From a checkpoint of a small mixture-of-experts model trained on Wikipedia: a sigmoid router, 3051 steps.
Below are experts of layer 4 (counted from 0) of a mixture-of-experts language model. Rows are named router (the router's row for the expert), gate (a neuron's input weights, with its number), up (a neuron's input weights, with its number), down (a neuron's output weights, with its number) and show model dimensions 0-63. Each number is 128 + 24 x the weight over its row's rms, rounded and kept within 0 to 255.
After each expert's rows: "comes after" lists some tokens at least twice as common just before its tokens as in all text; "raises" lists some tokens whose logits its average output raises strongly, later layers aside. This comes from a sample of Wikipedia text that the model never trained on. Tokens count by the router's weight.

# expert 197
router [ 97 172 113 123 135  94 157 125  88 114 146 100 107 113 104 118 166 140 101 115 143 104  90 122 194  79 156 120 100 121 130 138 145 120 133 143 162 131 138  89 116 132 141  94 155 168 116  91 157 119 133 120 139 149 161 135 135 128 113 156 152 129  98 137]
gate0 [152 156 126 103 132 125 176 117 102  99 161 124 107 105 118 114 144  88 150 110  73 107 141 129 145  71 115  96  98 120 125 152 123 141 127 131 161 160 142 158  96 156 124 163 144 122 136 114 136 146 134 120 130 164 148  86 131 138 130 178 131 143  78 151]
up0 [111 151 145  99  92  82 141 108  78 140 139 128 105 153 134 113  99  76 156 122 103 129 165 128 150 132  97 125 139 132 115 119 112  83 142 146 167 117 124 147 137  97 163 156 108 137 132 114 116 136 116 144 211  79  96 122 143 106 142 124 129 130 127 160]
down0 [136 137 137 111 127 171 120 141 155 118 132 167 121 136 128 144 159 129 138 139 109 159 140  97 118 158 110  98  87 165 117 130 165 100 163 110 152 117 136 127 120 105 135 111 105 138  91 150 143 134 136 157 108 132 129  99 118 126  71 188 157  80  91  82]
comes after: "\n", " also", " He", "History", " career", " life"
raises: "a", "an", "ans"

# expert 143
router [170  88 116 167 132 153 130 168 103  94 127  95 105  91  94 158 146 135 108 111 136 152 128 122 133 130 106 145 165 175 148 145 157 143  96  69 105 105  81 117  81 153 146 109 107 112 124  98  92 146 111 152  97 145 144 146 133  89 104 125 117 126 130 137]
gate0 [125 177 133 114  60 109 131 117 145 158  92 114 116 123 152 132  67 118 105 110 163 103 109 133 129  97 136 100 164 160 178 156 124 145 150 151 116 127 126 105 129 159 129  95 162 125 126 116 138 147 116 144 134 111 182  96 114 109 105  91 163 151 129 135]
up0 [131 110 193 116 105 112 125 136 125 118  93 147 127 165 134 141 116 150 140  98 112 148 118 161 127  84 160 156 125 121 139 156 119 128 121 161 122 119 114 102 139 141 155 102 178 103 141 135 142 183 113 170 106 141 144 149 118 140 108 127 177 145 119 106]
down0 [136 147  87 106  90 127 112 132 148 127 153 117  95 111  71 137  89 107 156 125 115 145  99 138 107 157 147 164 153 164 133 144 134 141 137 145 125 142 116 106 124 111  96  80 148 133 159 161 172 125 151 141 164 111 112 129 135 109 150  97 107  98 112 149]
comes after: " |", "°", "N", "′", ":", "."
raises: "uc", "eat", "ring", "claim", " driver", "icted"

# expert 175
router [118 104 123 126 116 129 114 137 109 140 165 111 133 169 110 114 136 158 165 108 124 158 140 115  99  72 119 166 128 122 119 108 145 187 108 133 147 117 119  95 147 117 105 134 156 179 129 127 107 145 128 142 184 107 139 115 139 111 124 161 150 126  78 139]
gate0 [147 106 138 106 122 154 119 164 108 108 137 124 123 177 163  60 119 136 132 125 116 135 110 112 109  94 116 143 113 122 160  91  82 129  80 142 150  85  91 125 129 110  72 113 133 141 103 140 123  87 138 134 160 144 135  92 138 132 146 139 170 105 102 125]
up0 [143 136 110  92  95  94 125 130 122 134 138 154  64 143 139  74 116 141 148 115 156 150 129 104 108 165 157 193 151 139 179 103 127 127 132 162 114 115 131 137 138 116 104 115 103 154  93 146 118 119 170 146 175 160 132 105 120 115 124 158 142 102 139 132]
down0 [128  87 120 101 144 128 112 132 108 126 133 131 158 106 150 168 131 112 121  77 119  92  79 136 120 118 106 155 151 143 115 109 126 153 134 118 155  99 129 119 136 156 141 103 123 117 102 109 132 102 139 108 110  85 156  94 114 123 106 124 100  79 113 127]
comes after: " the", " The", "The", "'s", " National", "end"
raises: "er", " and", "a", "writer"

# expert 157
router [108  97  96 137 148 138 113 139 146 147 166 122 140 117 124 137 142 134 107 110 156 118 146 115 147 140  93 128 167 121  78 124 151 120 108 152 125 113 159 106  93  74 159 124 118 109 116 143 107 103 111 133 117 123 139 137 173 108 137 146  99 107 152 161]
gate0 [153 118 127 142 106 129 134 132 137 152 106 122  97  97 143  94 117 136 116 142 134 150 110 103 114  99 135 148 130 133 132 139 119 145 130 107 125 160 104 135 138 145 103 118 122 110 121 144 171 142 106 103 140 128 131 113 125 156 114 138 128 139 105 118]
up0 [127 204 138 105 126 113 153  96 146 103 101 160 121 142 112 102  88 129 126  98 146 137  92 140 149 148 149 119 127 141 172 127 106 157 138 139 122 141  85 137 150 147 115 110 133 149 156 147 136 106 138 137 150  79 119 110 108 148 119 147 184 169 117 119]
down0 [198 148 110 122 104  76 141 125 106  86 104 126 120 162 104 166  94 115 124 106 148 117 151 128  68 155 106 142 135 143 152 126 126 163 160 114 106 138 158 108  98 167 162  92 166 137 104 122 128 106 145  90 118 147 146 113  99 115 132 151 108 126  99 146]
comes after: " |", " (", ":", ",", ";", " "
raises: "aught", "\")", "tained"

# expert 185
router [ 85  90  60 158 121 165  88 153 149 127 152 102 103 114 117 154 123 149  88 101 155 127 144 112 121 138  93 127 161 122 104 124 139 111 117 136 150 135 152 113 107  80 156 150 115 125 111 119 101  90 109 154 123 158  88 171 174 129 127 167 119 105 159 146]
gate0 [139 151 123 105 107 142 141 142 155 165  90 126 129 126 128 105 141 103 131 129 108 116 122 117 129 122 123 139 160 144 118 123  58 129  96 142 162 137 107 146 121 132 141 123 165 137 141 123 157 146  79 122 153  78 128 127 131 153  79 122 120 134 139  93]
up0 [168 141 132  97  93  97 109 142 106 135 133 126 131 141 109 138 116 115 137 135 110 156 140  96 135 109  93 175 126 169 165 116 108  87 148 156 141 134  97 140 121 127 134 111 131 118 180 120  98 147 116 134 127 115 119 125 140 110 113 142  94 131 104 131]
down0 [114 115 124  96 150  87 116 125 104 148 120 106 142 145 116 150 161 123 102 164 137 111 116 124 106 130 147 138 104 147 114  77 128 111 185 155 167 131 144 154 137  73 130 167 131 150 144 121 148 135 171 125  86 122 130 112 132 137  91  85 131  84 103 146]
comes after: "–", " |", ".", ":", " −", " km"
raises: "=", " /", "le", "ufact"